Weights of a small mixture-of-experts language model, trained from scratch on English Wikipedia.
Size: 11 layers, width 160, vocabulary 2048, 36.3M parameters.
Below are experts of layer 6 (counted from 0) of a mixture-of-experts language model. Rows are named router (the router's row for the expert), gate (a neuron's input weights, with its number), up (a neuron's input weights, with its number) and show model dimensions 0-159. Each number is 128 + 32 x the weight over its row's rms, rounded and kept within 0 to 255.
After each expert's rows: a language model's description of what the expert responds to; "gets" lists some tokens that make up at least twice as much of what it gets as of all text. This comes from a sample of Wikipedia text that the model never trained on. Tokens count by the router's weight.

# expert 37
router [153 145 179  83 190  45 101 130 140 103 137 138 168 126 139 136 176  82 170 153 133 156 134 154 161 159 146 196 158  83 122 177 152 118 118 100 134  80 116 110  69 109 122 105 183 125 154 121 192  83 108 169 149  86 120  71  52  63 106 124 145 136 124  91 150 117  73 182 171 113 147 109  74 100 101 142 183 171 122 101 130 103 116 114  67 117 182 128 148 151 122 139 127 109 148 107 171 132 110 121 137 129 132 128 105 172 112 158  98  87 118 141 114  82 122 170 167 106  92  77  68 125 109 137 132 121  92 160 158 145 120 126 132 128 152  75 117 158 102 146  80 152 158 160 114 105 162 189 114  91 176 164 167 175 134  93 135 156 152  90]
gate14 [131 136 146 125 160 115 148  98 123 100 106 105 137 136 130 173 133 105 148  88 159  99 129 127 148 112 126 115 111 123 152 180  89  66 142 165 163 153 130 117 146 152  99 180 172  77 119 160 110 146  81 126  82 127  89 128 149 128 145 100 192 156  97 162 147 160 174 165 110  71 113 129 154 224 118 128  87 134 160 130 149 120 110 189 129 109 144 162 136 119 142 189 123 164 118 113 122 180 115 187 132  83  77 142 143  50  78 114 148 106 133 127 161 159  73 177 107 129 145 107 141 105  92  81 138 122 100 145 170 218 111 177  62 167 166 173 167  97 125 152 186 134 175 130 161  97 134 114 129  75 111 148  98 177 100 141  63 123 151 112]
up14 [128 130 162 128 159 120 171 113 107 105 129 146 148 126 122 169 133 133 134 114 138 108 130 154 121 152 145 134 135  73 111 175 119  67 166 175 168 177 114 130 139 139  97 132 184  80 146 176 153 148  94 138  89  70 139  98  81 119 139  67 138 166  85 127 172 170 170 158 131 110 125 131 109 187 123 128  83 127 174 108 145 150  98 141 128  98 155 172 148 132 122 162 177 155 119 121 143 184 170 147 138 100  57 134 108  28  57 149 116 108 129 152 173 111  69 201 157 170 123 110 105 113  80  90 111 111 123 158 189 192 139 150 106 107 147 140 150 116 119 166 212 153 161 151 150  68 132 152 100  85 151 152 123 159  95 129  80 125 167 126]
It responds to: Capital and syllable pieces in tables. Single capitals and short syllables inside names and abbreviations, often in tables, such as Sask-at-chewan, K-at-owicka, QM-J-HL, A-H-L, EP-A.
gets: "at", "\n", "A", "b", "R", "B"

# expert 44
router [108 110 155 166 140 145 108 119 105  86 124 103 140 176 111 159 151  72 107 141 134 129 129 147 134 173 110 130 168  69 149 128  93 155 185 153  70 156 114 123  91 121  84  73  93 173 169 193 135 107 117 158 128 165  76 142 120 106 101 113 153 162 176 101 101 154 115 157 112 166 200 163 148 154 105 195 111 140 148 179 144  97  93  87 131  84 124 131 192 161  44 102 103 141 136 125 174 121 167  98 159 180 145 161 123 136 115 122  81 117 162 180 108 175 115 144 175  98 135 169 124  91 166 120 161 124 175 127 170 106  71 146 145  94  99 119 150 115 139 110  78 115 107  71 124 130 135 185 113 118 112 202  89 137  93 101  85 121 157  93]
gate0 [ 93 144 106 141 113 114 113 111 111 209 137 158 156 140 172  52 105 174 102  59 164 123 110  99  72 202 146 123 156 132 142 126 118 128 150 103 128 173 100 164 179 105 145 142 175 100 163 104 137  91  88 157 148 151 128 174 128  93 113  95 160 138 160 139 156 117 133 113 123  76  91  83 138 170 120 112 134 153 109 131 161 167 202 112 154 147 133  91 110 112 150 192 132 119 130 176  98  79 147 164 145 134 110 139 121  91 165 123 131 104 128 104 118  63  12 107  90  92 100 104 145 161 157 100 147 113 146 113  93  90 144  66  94 107 117 147 165  99  58 148 104 123 120 178 156 133 102 136 114 220 110 114 136 122 121 131 103  90 160 126]
up0 [126 107 181 161  55 175 138 133 106 143 151 121 129 138 122 118 163  95 130 167 173 169 112 122 126 166 157 129 135 145  73 137 138 195 101 119 140  20 155 108 140 126 179 147 174 133  93 134 142 164 139 118 156 113 131  70 138 160 102 145 136  96 125 169 105 156 161 180 178 142 179 157 128 110 109 132 199  80 137 100 128 198 118 164 103  98  86 104 104 199 112  74 146 123  84 122 133  97 114 123 139  90 122  53 133 161 103 166 130 139  42 193 109  94 178 174 115 189 114  77 156 141 119 159 118 167 138 106 130 144 127 194 119 120 132 117 111 142 174 150 139 143 120  87  76 144 112 170 148 117 120 101 135 127 143 144 118 161 104 147]
It responds to: Capitalized name syllables. First capitalized syllable of proper names, often non-English places or surnames after the or a comma, such as Kazakhstan, Pakistan, Paso, Kokand.
gets: " Pa", " Ka", " Ha", " Ma", " Ra", " La"

# expert 52
router [144 129 170 166 109 150  62 107 114 157 155  72 157 150  96 125 106 109 147 136  56 116 154 159 137 148 143 128 159 171 137 150 157 167 130 168 147  94 127 115 109 169 189 166 116 121 122 162 155 130  96  92 167  76  97 166  32 118 137 122 115 143 114 138 145 165 105 161 180 133  83 164 111 194 133 195 141 137 123 121 158 204 140 126 112  95 159  80 147  96 120 133  77 151 120  96  78  97  86 112 127 150 176 195 138 149  95 125 112  91 153 112  90 128 133 152 147 114 143 149  78 138  75 149 131 135 148  95 149 135  95  80 160 153 121 123 181 120 189 113  87 159 166 118 122 106  98 170 170  98 152 123 163 151 158  57  94 188 149  82]
gate1 [ 96 125  89 120 161  94 123  95 113 137 174  76 122 122  76  86 144 173 147 111 101  80 139 140  93  96 173  94 161  89 140 112 104 162 142 110 156  77 144 125 107  71 146 187 122 175 124  93 135 160 133 127  84 100  96 119 113 160 110 130 109 131 115 186 151 110  85 131 101 113  77 106 170 118 109 135 129  27 141 151 151 135 148 147 142  89 154 156 127 156 171 121 146 143 101 180  96  94 166 101  92  88 110 132  60  90  99  95 134  94 163 105 106 138 129 124 148 125 173 102  99 147  46 121 159 120 137 137 103 123 124 109 179  90 124 167  82 142 169 123  99 173  81  91 114 125 132 149 178  35  76  93 214 169 105 117 133 132 139 160]
up1 [111 195 147 102  59 137 145 151 111 149 121 121 106 108  74 180 120 221 145 152  92 109 156  88 185 142 114  79 167 112 132 123 179 107 164  88 207 142 141  98 151 121 162 137  98 179 140  54 124 139 151 129 132 126 136 126 129 149 135 146 103 182 143  88 127 107 147 108  37 126 119 107 146 129 123 147 200  62 161  82 174 155 121 151 163 112 187 125 124 147 169 139 148 115 130 146 161 147 125 143  95  74 129 125 117 109 171  92 166 107 101 132  51 117 124 178 109  80 203  87  91 138 108 142 153 157 117 155  93 113 128 144 141 146 149 159  87 169 135 134 149 130 132  62 128 135 187 172 108 108 118 112 160 121 161 157 138 114 138 154]
It responds to: Inner syllables of foreign names. Vowel-containing syllable pieces within foreign or unusual surnames and place names, such as Sib-al, Bé-lan-ger, Schwen-di, Mold-o-va.
gets: "ra", "al", "na", "la", "an", "en"

# expert 48
router [188 106 158 179 163  84  91 142 121 142 131 115 160 157 117 140 149 120  91 134 190 156 162 109 140 119 182  93 162 110 111  47 150 143 151 137 141  87 141 127  75 127 177 137 103 165 136 162 194 113 169 136  92 134 151  80  99  91 135 162  81 147 102 106 147 146  84 190 132 138 145 117 102 138 124 111 111 102 192 162 101 107 117  94 113 109 136 134 166 161 109 145 114 104 149 144 110 163 151  55  84 151 102 182 150 145  92 114  75  92 180 101 148 104 100 198 200 133 132 201 119 114 175 134 139  88  91 162 128 117  56 157  91 107  90 151 128 120 106 122 150 140  83 141  96 151 118 147 154 138 166  72 185 153 126  65 127 115 135 105]
gate1 [127 114 129 127 125 166 183  49 146 116 129 121  94 157 111 109 116 105 186 166 169 133 122 106 157 107 155 145 143 117 155 106  87 128 159 108 164 115 107 175 113 135 109 137  91 116  98 133  91  69 104  78  77 158 147 158  97 190 154 111 133 112 201 146 130 127 126 129 141 121 102 122 136 165  55 129  74 117  97 119  49 126 216 111 129 132  46  69 167 152  95  91  95 138 151 100 124 128  85 132 136 140 116 101 134 150 128 140 150 103 177 111  93 136 154 114 120  71 124 161 203 148 155  78 191 142 111 126 107  97 112 131 116 111 217 144  98  80  74 156  93 126 193 148  97 141 116 138 140 177 114 140 163 143  78 128 147  94 137 133]
up1 [142 177  86 153 154  94  88 213 116 120 128 105 156  87 184 178  79 150 104  97  82 140 127 161  70  93 100  88 108 149 136 181 199 119  86 178 100 143 201  89 148 116 174 144 164 115 136 105 104 118 146 190 147 114 144  84 145 119 134 160 126 120  60 142  98 148 138  97  81 107 156 161 205 128 211 141 150 127 125 157 177 166  95 128 116 161 213 147  98  71 161 124 125 142 128 118 155 110  85 129  82  93 131 128 149 135 164 130 173 140  85 137 129 136 101 136  75 153 154 139 104 144 126 184 109  97 145 146 116 134 174  99 140 155  70 158 126 159 175 132 152 101  58 122 140 134 129 123 138 120 121 127  97 136 161 115 132 149 118 138]
It responds to: Name-initial syllables. Name-forming pieces like Wal, Tom, ard, om inside English and Germanic names and words, e.g. Sch-om-berg, Wal-sh, G-ard-ening.
gets: "ar", "ard", "al", "ol", "om", " Du"

# expert 15
router [192 165 131 124 178 133 125 139  98  65 133 135 165  80 131 190 125  92 107 195 146 128 165 157 140 132 157 176  72  94 175  89 146 103 101  99 142 122 114 123  83 114 182  99  96 128 154 120 138 139 164 147 110 117  78  91 149  95 120 105 120 123 125 106 173  87  81 150 129 149 123  55 144 121 168  83 160 114 126 114 139 126 142  98 158  89 136 108  99 154  56 122 180 125 109 100  65 204 105 104 146 199 147 154 154 141  57 117  83 108 111 161  74 161 135 130 174 119 151 168 103  92 152 143 160 133 101 155 145 174  69 133 156 159 114 125 151 170 176 102 150 132 129 173 154 131 168 151 111 158 190 180 111 143 114  98 133  98  88 113]
gate0 [144 139 123 176 137 120 120 158 191 111 136 159 100 106 125  92 135 181 129 141 144 137 123 156 119  90 104  85  88 141 195  98 122  79 136 142 113  83 142 202 170 133 129 159 117  83 134  94 162 147  90 128  70 163 117 155 168 129 169 162 123  86 152 165 117 126 110 130  54 162 124 101  79 151 164 125 149 145 168 131 142 100 124 152 104  97 133 195 111 106  87 166 127 114 148 119 130 145 125 110 127 175 126 175 129 131  42  93 113  99 134 141 172 122 127  63 132 152 144  92 170 123 200 165 144 129  74 116 107  75 127 185  96 118 147 161 137 122 100 128 121 198  64 135 163 122 150  45 223 110 147 159 102 137 141 135  90  96 132 108]
up0 [166 131  51 107  87 154 118 161 132 134 170 117  67 128 155  68  85 155 165 145  97 139 102 100 102 164 121 122 133 146 178 148 132 169  97  85 123  95 188  69 148 167 155 131 149 114 121  57  77 139  97  89 115 180 121  89 144 130 187 120 102 140 137 182 144  63 165 130  94 190 124 108 127  56 103 152 106 112 147 114 166  95 141 159 137 207 125 110  84 121 114 160 168 147 175  89 125 153 150  79 128 166  84 145 135 161  83 121 103 144  94 119 104 139 141  96 143 131  83 160  96 112 161  73 114 158 163 133 109  79 159 109 101  72 149 163  82  63 142  80 155 161 156 128 123 163 119 141 157 149 144 133 139 141  90 150 149 104  96 120]
It responds to: Mid-name pieces, table bars. Word pieces right after a capital initial letter, such as H-it-ler, We-is, A-it-ken, plus table cell bars in sports rosters.
gets: "it", " |", "e", "ing", "o", "amp"

# expert 6
router [138 124 143 189  85 114 127 108 128 134 113 158 147  75 127 104 183 104  84 103 139 110 160 144 185 182 112 143 165 113 107 125 186 172 156 154  93  91 171 151 189 175 143 123 148 138 167 115 107  91 155  70 114 126 123 115  82 140 137 120  96  98 119  85 117 132  77 130 141 138 160 174 108 151 119 121 155 128 158 135 189 188 153 129  78  78 123  73 150 167  87 187  81 117 106 130 104 203 140 159 133 164 208 129 100 116  77 140  92 116  71 145 142 128 103 197 166 147  95 106 110 134 136 132 152 123 147 119 149 137  83 110 109 153 130  82 177 138 114 159 180 151 216 138 123  96 184 154  98 176 146 132 136 150 150 104  97 101 108  94]
gate0 [ 92 155 123 109  90 169 140 137 161 145 116 152 117 149 129  72 161 142 133 111 115 130 120  93 156 144 131  95 145 132 131 176 179 220 102 168 194 148 159 143 178 156 123 192 114 123 142  97  96  92 112 143 126 130  82 121 140 138 255 156 132 126 113 108 136 113 141 167 126 116 124 155  79 183 118 133 103 128 195 111 147 160 115 134 104 118  53  92  79  65 119 137 167 158 183 148  93 126 147  61 162 135 163 116 118 166 119 190 109 125 151 109 110 169 120 128 130  93 100 168 119 138 109 152  48 140  58 137 131  74 160 100 139 157 102  54 145 141 146 122 149 131 135 107 101 128 111 127 129 146 131 106 130 151 157  76 136  96 131  94]
up0 [ 33 120 114 110 159 161 115 121 152 146  90 134 124 155 165  68 160 152 141 114 158 131 126  78 114 169 128 113 120 148 148 168 122 225  61 147 174 136 151 101 180 148 117 212  81 125 168  80 125 105  96 123 127 101 110 118 127 162 186 126 130  81  75 124 173 123 181 167 122 138 172 118 103 173 155 148 149 129 174 114 145 165 120 120 122 117 121 117  82  96 125 130 127 210 102 119 141 132 150 121 168 106 170 133 126  95 118 152 125 132 179 130 130 170 115 138 152  80 129 216 120  98 138 155  48 121  30 151 155  89 154 145 144 151  72  71 128 164 162 130 130 143 153 124 156 120 138 107 162 116 106 146 138 114 138  91 121 120 151 118]
It responds to: Surname inner syllables. Middle syllables of foreign surnames in tables and lists, often Slavic, Japanese or Indian, e.g. Jankov-it-s, Kitak-at-a, Dix-it.
gets: "et", "at", "t", "o", "it", "ot"

# expert 7
router [149 167 141 126 171 125 137  97 139 138 131 146 145 117 127 158 140  90 126  99 128 100 119 111 103  95 161 180 162  80 165 129 100 107 123 110 187 143 122 134 166 155  85 105 159  99 171 134 121 141 157 173 101 184 202 115 167 129  54  73 103 118  69 136 138 149 167 163 178 129 162 116  85 160 162 145 137 153 142 151 118  96 176 149 159  82 135 152 159 169 158  52 143 145 178  98 119 141 141 110  64  84 149  96 125 124  97  61  92 104 158  58 111 111 143 163 105 150 176 130  92 133 106  53 134 102 137 142 171 130  74 114 149 120 104 101 161 112 103 142 171 114 151  56 144  58 115 174  95 143 145 207 147 119 120 162 133 122 141 115]
gate2 [ 99  95 189 123  88 114 131  96 127  92 142 110 149  57 136  98 153  85 162 166  93 147 101 115 148 127 150 156 108 189 154 111 192 227 187 128  85 114 168 104 117 142 116 154 198 155 163 178 156  94 166 129 170 139  85  75 126  86 141  94  79 108 106 155 119 176 135 139 174 101 126 154 141 107  58  88 143 105 115 135  97 137 120 136 141 115 159 111 110 121 141  63 115 127 150 104 144 181 128 166 146 179  99 138 127 166 133  93 169 109 126 146 147 186  69  96 191 149 143  69  94 136 123 177 158 112 130  69  94 119 122 138 129 105 143 130 142 173 156 184  94 130 153 122 115 101 144 116 161  77 126 147 139 126 158 134 199 114 143 138]
up2 [136 116 138 129 118 112 114 105 129 104 199 131 134  73 167 114 121  76 184 139 132 144  93 117 135 112 174 166 130 162 151 117 191 202 186 165 123  96 128 158 156 159  94 181 205 150 180 166 169  90 137 110 180 131 118  62 137  99 108  60 146 150 161 112 140 183 121 110 155  97 102 104 152  82  86 106 133 124  94 114 113 113 161 138 211 125 137 171 101 159 170  66  95 160 141 111 144 184 107 164 114 216 113 132 145 127 124 108 142 180 132 114 135 159  74 102 178 170 134  82 129 122 112 180 152 111 109  98 119 148 116 115 128  81 134 159 166 149 128 139 127 149 156 154 105 131 182 123 162  88 115 175 132 142 106 117 134 109 157 177]
It responds to: Word-start pieces in sports tables. First fragments of words, often po, de, bo, pa, in sports results and tables, such as po in podiums, pole, police, or Me in Meanwhile.
gets: " po", " de", "if", " O", " Win", "po"

# expert 22
router [163 161 123 122 136 108  73 107 156  84 131 143 163 115 106 152 145  86 121 108  82 113 159 165  92 142 126 154 151 107 166 129 150  90 117 147 166 164  82 151 118 124 144 152 171 114 122 107 149 166 138 132 117  49  94  72 150  87 102  87 117  81 170  68 110 125 164 117 141 143 129 107 128 123 109 142 135 113 143 121 103 142 133 105 152 115 132 168 152 198 241 118 107 135 117 132 158 124  98 152 136 133 131 160 165 129 144  63 178 180 168 147 143 108 154 118 121 121 166 125 131 146 135 168 148  89 102 141 133 179 103 163  91  67 198 127  48 167 183 130 165 163 127  75 171  94 185 186 136  93 154  98 123 155 147 195 170 180 115 148]
gate1 [100 131 127 140 113 188  87 119 115 122  58  92  40 136 147 102 147 141 130 107 117 126 167 120 119 107 110 157 141 144 113 102 135  99 128  58  85 134 110 128 134 118 137 209 103 110  85 153 128 148  95 136 134 119 161  81 142 127 117 156 116  29 135 113 138 138 106  82 134 108 110 142 158 130 111 156 122 117  96  80 231  81  96 130 154 130 143 108 199 185 133 165 112 150  38 137 108  62 154 127 152  93 141 121 180 113 139 143 197 136 140 150 124 142 139 134  94 106 137  92 157 129 161 154  96 158 145 124 164 187 186 140  90 100 165 164 120 130  91  91 113 132 126 171 159 152 171  68 127  91  91  93 116 114 139  85 109 176 139 109]
up1 [166 134 114 120 135 187 131 120 188  98 177 100  67 145  95 175 213 144 118 124 147  96 179 144 102 121 131 179 152 112  98 106  89 107 132  79 134 147 105 164 132 149 177 142 161 107  99 153 169 156 105 121  83 128 116  56 114 113 107 146 121 102 141 113 127 138 164 110 161 108 150 134 131 200 114 155 188 122  56 116 143 132 118  94 150 120  99 102 113 206 209 147 143 167 110 108 136  85 143 183 209 102  80 115  91 169 149 146 136 133 116 149  53 110 149 112  97  87 126 122 130 177 107 139 145 148 147 142 136 179 156 111 137 124 154 125 147  68 170 157 137 144  99 150 163 152 128 128 146 164 140  79  99 215 126 167 121 119 109 101]
It responds to: Table header and stat pieces. Word pieces and pipes in sports and election table headers and infoboxes, such as Apps, Votes, Opponent, plus cell separators in squad tables.
gets: "s", "r", " |", " ", "w", "br"

# expert 27
router [ 99 182 124  78 137 115 140  91  95 158 122 187 148 126 141 167 122 145 142 131 147 183 164 112 113 143  63 164  71 133 100 177 156 117  93 107 125 134 113 124 161 102 150 104 167 111 109 170 122 155 150 209 204  75 144 191 108 147  78 143 152 169 138 153  99 103 161 145 161 145 141 138 118  82  87 114 122 149 128 106 136 168 162 124 162 105 207 123 150 163 138 147 138 129 108 105  97  71  72 167 189  70 118 107  73 169  90 159  83 156 116 129 137 153 137 117  67 128 111  87  95  93 123 145 118  98 163 109  93 186 166 154 156  71 172 126 135 107 141  84 151 147 153 102 133 134  86 108 132 110 107 176  90 100 128 102  76 177 116 152]
gate0 [123  93 158 108  83 135  97 123 193  99  88 157 147 173 173 115  75 136 116 123 165  88  54 196 137 113 176 103 126 163 158  94  90 132 149 153 141 107 144 106 152 149 119 149 106 122 161  93 107 117 101 113  99 143 112 186 136 105 156 142 131 104  95 110 130 153 102  83 124 140  44  96 140 166 124 141 132 115 152 131  97 110 101 196 152 165 139  28  78 150  88 138 137  98 131 201 161 121 129 116  95 139 174  86 108 124 149  83 144 128 141 155 165 143 162 134 138 112 163 100 113 146 146 125 131  69 112 134 155 140  96 108  91 212  88 111 127 164 116 111 117  81 122 151 164 162 109 150 141 198 164 117 183 112 161 188 135 178 186 148]
up0 [126 102  88 172 141 134  82 145 138 116 212 116  80  87  90 136 189  99 163  80 102  69 195 109 133 103 178 121 187 136  98  99 151 114 101 126 128  71 126 123 108 168 101  72 105 145 143 173 127  95 109 153  87 115 111 113 123 201 156 138 120 118  77 112 134 133 166 132 172  79 128 169 105 141 166 186 100 162 123 155 169 140 148  81 144 123 118 202 113 167 140  92 126  95 138  45 181 155 147 175 110 130 149 141 155 106 138 107 137  94 136  66 101 113 115 147 179 159  99 160 111 163 116 153 171 177 142 187 147 129 101 140 117 159 111 143 103 165 149 116 103 119 167 117  99 144 179  89 150 144 101 125 125 166 137 131 147 109  55 104]
It responds to: Structural punctuation, headings. Line breaks, opening parentheses, table bars and heading equals signs, strongest on the closing = of article titles like = Pope Paul I =.
gets: "\n", " =", " (", " |", "===", " was"

# expert 0
router [ 94  96 160 199 141 109 134 115 111 188 113 148 130 179 149 113 104  90  90 178 120 126 193 145 141 170 107 108 156 137 160  98 150 204 132 120  83 127 144 145 187 176 141 136 143  76  84 115 115 118 148 106 122 132  98 168 118 124 134 149 126 137 152 137 120 152  83 114 156 160  77 145 153 149 102 141 161 149 108 126 189 167  65 104 107 119 142  61 155 104  59 155 133 124 145 163 135 159  98 186 120 179 169 144 177  70  86 173 154  94  74 176 142 108 108 171 126 137 158 104 103  96 141  77 187 165 181 145 146 168 123  99 133 143 136 159 116 104  66 138 132 146 184 173 133  89 142 135 107 115 180  98  80 135  96 171  95 142 161 106]
gate1 [139 121 163 174  98 152 116 124  66 188 147 135 155 103 150  86 125  95 151 111 138 140 152 126 149 121 141  98 158  84 164 128 183 127  42 138 198 189 148 145 137 125 130 142 148  77 127 117  96 103 107 131 184 126 191 155  94 102 191 125 155 159  98 155 148 163 128  96 122 149 154 101 165 116 149  68 148  93  52 100  98 133 128 110 150 157 133 141 125  97 138 157 137  95 104 119 138 119 179 130 121 115 127 144  73  94 122 146 152 183 130  99 140 137  92 109 157 156  74 131 205 154 129 152 137 126 101 145  49 106 162  68  73 120 164 126  88 117  71 140 154 158 184 118 103 106  54 138 115 118 123 101 135  69 167 112 167 136 181 162]
up1 [135 101  80  55 180 110 146 113 153  74 126  66 118  97 157 177 145 108 125 136 121  91 116 139  65  90 130 175  89 115 107 149 161  76 145 148 113 119 126 121  43 116 160 136  53 156 105 153 141 129 115 162 153 123 109 130 144 126 104 115 177  64 198 104 133 104 172 123 115 138  71  99 144 147 142 109 124 128 167 101  86  82 151 163 139 123 167 193 152 162 145 122 148 133 151  55 123  31 129 130  96 110 113 105 158 148 171  96  95 118 144  98 176 147 150 106 126 110 148 140 147 104  92 180 111 147  83 112 200 131 119 134 115 123 100 163 112 129 155  89 126 203 106  78 161 141 165  83 116 127 113 144 174 166 142 132 159 146  93 102]
It responds to: East Asian/foreign name pieces. Mid-word pieces and non-ASCII bytes inside romanized or CJK names, especially Japanese and Chinese, e.g. Kamo-ga-wa, 姚仲, Zsig-mon-d.
gets: "s", "od", "a", "k", "ic", "u"

# expert 23
router [114  83 156 102 118 149 104 159 159  66  75 125 173 135 121 121 143 105 125 149 135  96 109 143  80 138 134  68 165 115 132 103 104 221 113  78 113 133 104 122 146  94 108 125  96 171 190 128  74 186 168  94 157 170 163 120 133 103  82 130  97 128 167 150 107 115 100 131  84  86 180 141  94  60  97 118 127 128  45 191 111 107  58 163 110 153 130 112 103  92 118 113 137 134 171 175 134 134 142  79 130 142 139 154 147 148 164 163 140 170 164 171 158 124 159 127 123 143 148 120  73  75 185  98  83 125 205 139 116 108 123 187 125 129  98 144 170 122 157 130  99 144 147 188 142 114 139 135 156 161 117 179 102  96 109 132 125 131 171  81]
gate2 [110 236 161  86 174 154  93  65 181 154 147 158 117 104 156 149  92 208 131  97 115 155 150 107 147 142  73 113 173 143 182 201  82 176 136 130 147 168 124 119 197 141 132 173 115 122 160 129  82  61  75 139 120 139 134 116 160 130 156 156 146 134  94 113 138 140 146 107  56 114 134 114 136 144 180 124 152 117 123 174 118  78 146 174 142 146 132  78 106 129 141 136 146 130 112 183 132  80 143 119 144  93 148  93 139 141  83 121 127  93 131 125 127 168 115 182  84 114  93 133  87 119 140 164 126 111  72 153 128 117 134  78  89 181 147  86 145 181 112 111 169 138 161 145  89 130 173 158 160  80  91 126 159  80 143 163 146 151 121 144]
up2 [145 161 162 106 166 176  74 160 162 109 164 186 107 130 101 112 157 139 120 106 121 176 111 146 133 187 113  89 189 126 186 146 129 164 138 108  88 147  99  83 178 144 128 187  97 148 147 149  87 138  84 102 136 132 159  97 167  93 128 147 135 147 107 123 176 122  94 110  88 156 158 144 116 138 185 122 134 137 123 203 143 112 130  93 142 105 131 103 122 175 108 102 122  96 174 193  99 135 189 120 133 114 139 124 166 161  61 147  66  62 154 127 121 164 123 192 103 128  90 126  52 137 124 142 109  64 191 148 136 142 128 110 128 148 111  70 144 150 117 171 141 106  97 139  75 114 144 174 141  96 124 186 114  93 116 138 144 109 194  71]
It responds to: Name-initial capital syllables. Opening capital syllables of foreign place and proper names after the, of or a comma, such as Sa-hara, Ar-ab, Sa-udi.
gets: " S", " Sa", " I", " O", " Ar", " Ta"

# expert 19
router [122 141 181 177  76 127  93 137 164 133 124 162 125  87  96 102 113  64  43 142 164 110 139 137 168 171  99 142 149 117 128  93 150 130 143 113 158 121 139 143 163 165 149 161 177 130 143 149 120  98 166  98  84 161  96 145  73 142 187  73  77 105 106  97  86 122 121 149 169 111 175 194 153 144 147 148 102  70  78 154 166 164  99 119 101  79 114  76 148 114 103 151  84 138 141 180  95 150 115  92 141 106 166 134 135 135 110 141 130  84 164 212 104 160 136 180 131 146  85 106 118 114 204  67 118 144  90  92  70 155  98 129  82 132 151  76 133 112 135 180 117 107 140 151  85  90  86 130 141 176 158 136 117 132 137  88 136 121 137 132]
gate1 [ 65 165 137 169 127 143 147  65 148 165 157  98 128 140 106 156 160  80 117 170 145 134  97 185 133 122 119 158  93 187 153 123 184 128  89 122 108 187 106  97 118 114 194 124 111 143 126  91 145 194 105 158 119 148 158  73  74 164 167  99 122  62 115 100 102  91  89  92 142 139 152 168 166 204 156 173  81  94  91 198 119  91 102 124 107 141 140  66 160 166 128 153 140 165 131 130  72 124 136 134 171  85 112  88 165 209  90 167 160  79 139 119 110 103  97 135  92 129 143 110 158 115 127  73  89 151 112  99 188 118 138 161  93 129 133 131 157 141 115 140  98 160 158 133 138 133 120 161 109 171 149 128 160 122 104 106 175 138 129 100]
up1 [142 182 133 157 128 140 166 124 176  53 154 105 137  99 118  74 149  53  76 188 129  94  90  74  81 135 149 119 155 124  68 114 178 116 168 195 127  99 116 109 103 119 112 182 156 166 126 120 129 107 123 156 181 142 107 125 152  69 174 115  75 126 138 133 164 201 145 122  98 136  82 137 177  66 138  80 135 152  85 114 188 139 142 162 127 113  99 163 167  86 169  99 151 117  98 139 166 103 110 127 105 129 156 151 143  95 130 142 195 127 165 159 139  99 150 135 136 120 158  79 159 127 114 149 112 106 130 116 111  57 128 142  34 116 116  97 171 146 140 141 118 100 180  82 126 136 158 153 131 138 132 159 133 108 138 165 147 189 103 113]
It responds to: Inner pieces of foreign names. Syllables inside non-English names, mostly Arabic, Indonesian, Irish, Persian or Russian, such as Mut-air-i, Pelala-w-an, Sham-il, Gubern-iya, Mogad-ish-u.
gets: "w", "il", "y", "ed", "ir", "man"

# expert 62
router [150 147 129  92 161  85 144  60 114 141 182 109 148  75 105 127  81 101 163 116  80 131 134 121 106 111 138 146 113  87 101 151 193 161 155 137 175 145 158 123 132  69 125 179 161 113 157 128  88 146 112 138 124 135 109 108 176 159  66 149 118 148 128  77  80 113 151 140 192 129  66 101 150 133  86 154 133 126 194 133  76 112 133 120 130  57 112  95 126  97 181 154 145  81 105 105 181 176 148 110 108 123 176 184 131 120  85 109 148 146 153  78 149 151  66 125 112  85 114 116 150 220 122 138 155 108 114 127  98 167 129 110 133 120 114  87 120 113 179 150 147 174 104 135 143 124 107 146 133 131  99 190 119  90  61 153 197  90  95  99]
gate0 [154 140 142  79 121 161 190 114 143 107 151 141 135 155 157 147 119 185 193 151 146 130 158 101 116 102 171 151 169 127 143 145 199 174 164 196 165 102 107 141 110  89  95 129 115 105 181 186  94 106 131 127  89 100 155 145 117 149  96 126 151 105  72  91 163 117 118 173 125  97 144 151  82 136 111 157 121 115 119  77  84 105 169 149 124  36 117  97 100 125 112 131 163 158 109 155 150 133 110 136 138 175 142 103 111  83 156 122 111 112 131  83 136 187  64  90  85 193 126  82  82 173 111 116 116 137 115 154 129 111  35 155 114 118  84 101 119  93 142 127 128 169 101 156 162 158 122 126 126 158 123 142 174  73  82  82 145  72 179 137]
up0 [ 87 128 127 132 138 105 146 106 113 159 109 162 107  87  97 136 161 137  95 170 197 150 130 107  88 113 141 183 136 159 128  87 170 101 166 207 124 150  77 161 152 110  83 113 135 128 116 169 110  57 155 124 147 140 153 176 101 157 108 108 129 118 150 144 170  95  95 151 142 111  99 157  93 210  79  71  97  90 144 124  52 103 175 116 129 115 135 100 137 174 124 165 166  89  96 135 131  62 106 156 121 112 157 155 123  75 105 148 136 146 100 106 194 116  99 111 138 198 120 115 126 140 133  84 122 123 134 130  79 174 130 166  52 130  79 190  97 141 142 168 135 120 130 171 126 205 139 140 109 148 119  99 125 148 160  78 135  95 169 167]
It responds to: Sports table punctuation. Pipes, commas, parentheses and dashes inside sports stat tables and medal lists, plus g of gold medalist and words like goal, assist.
gets: " |", ",", " (", "\n", " g", "|"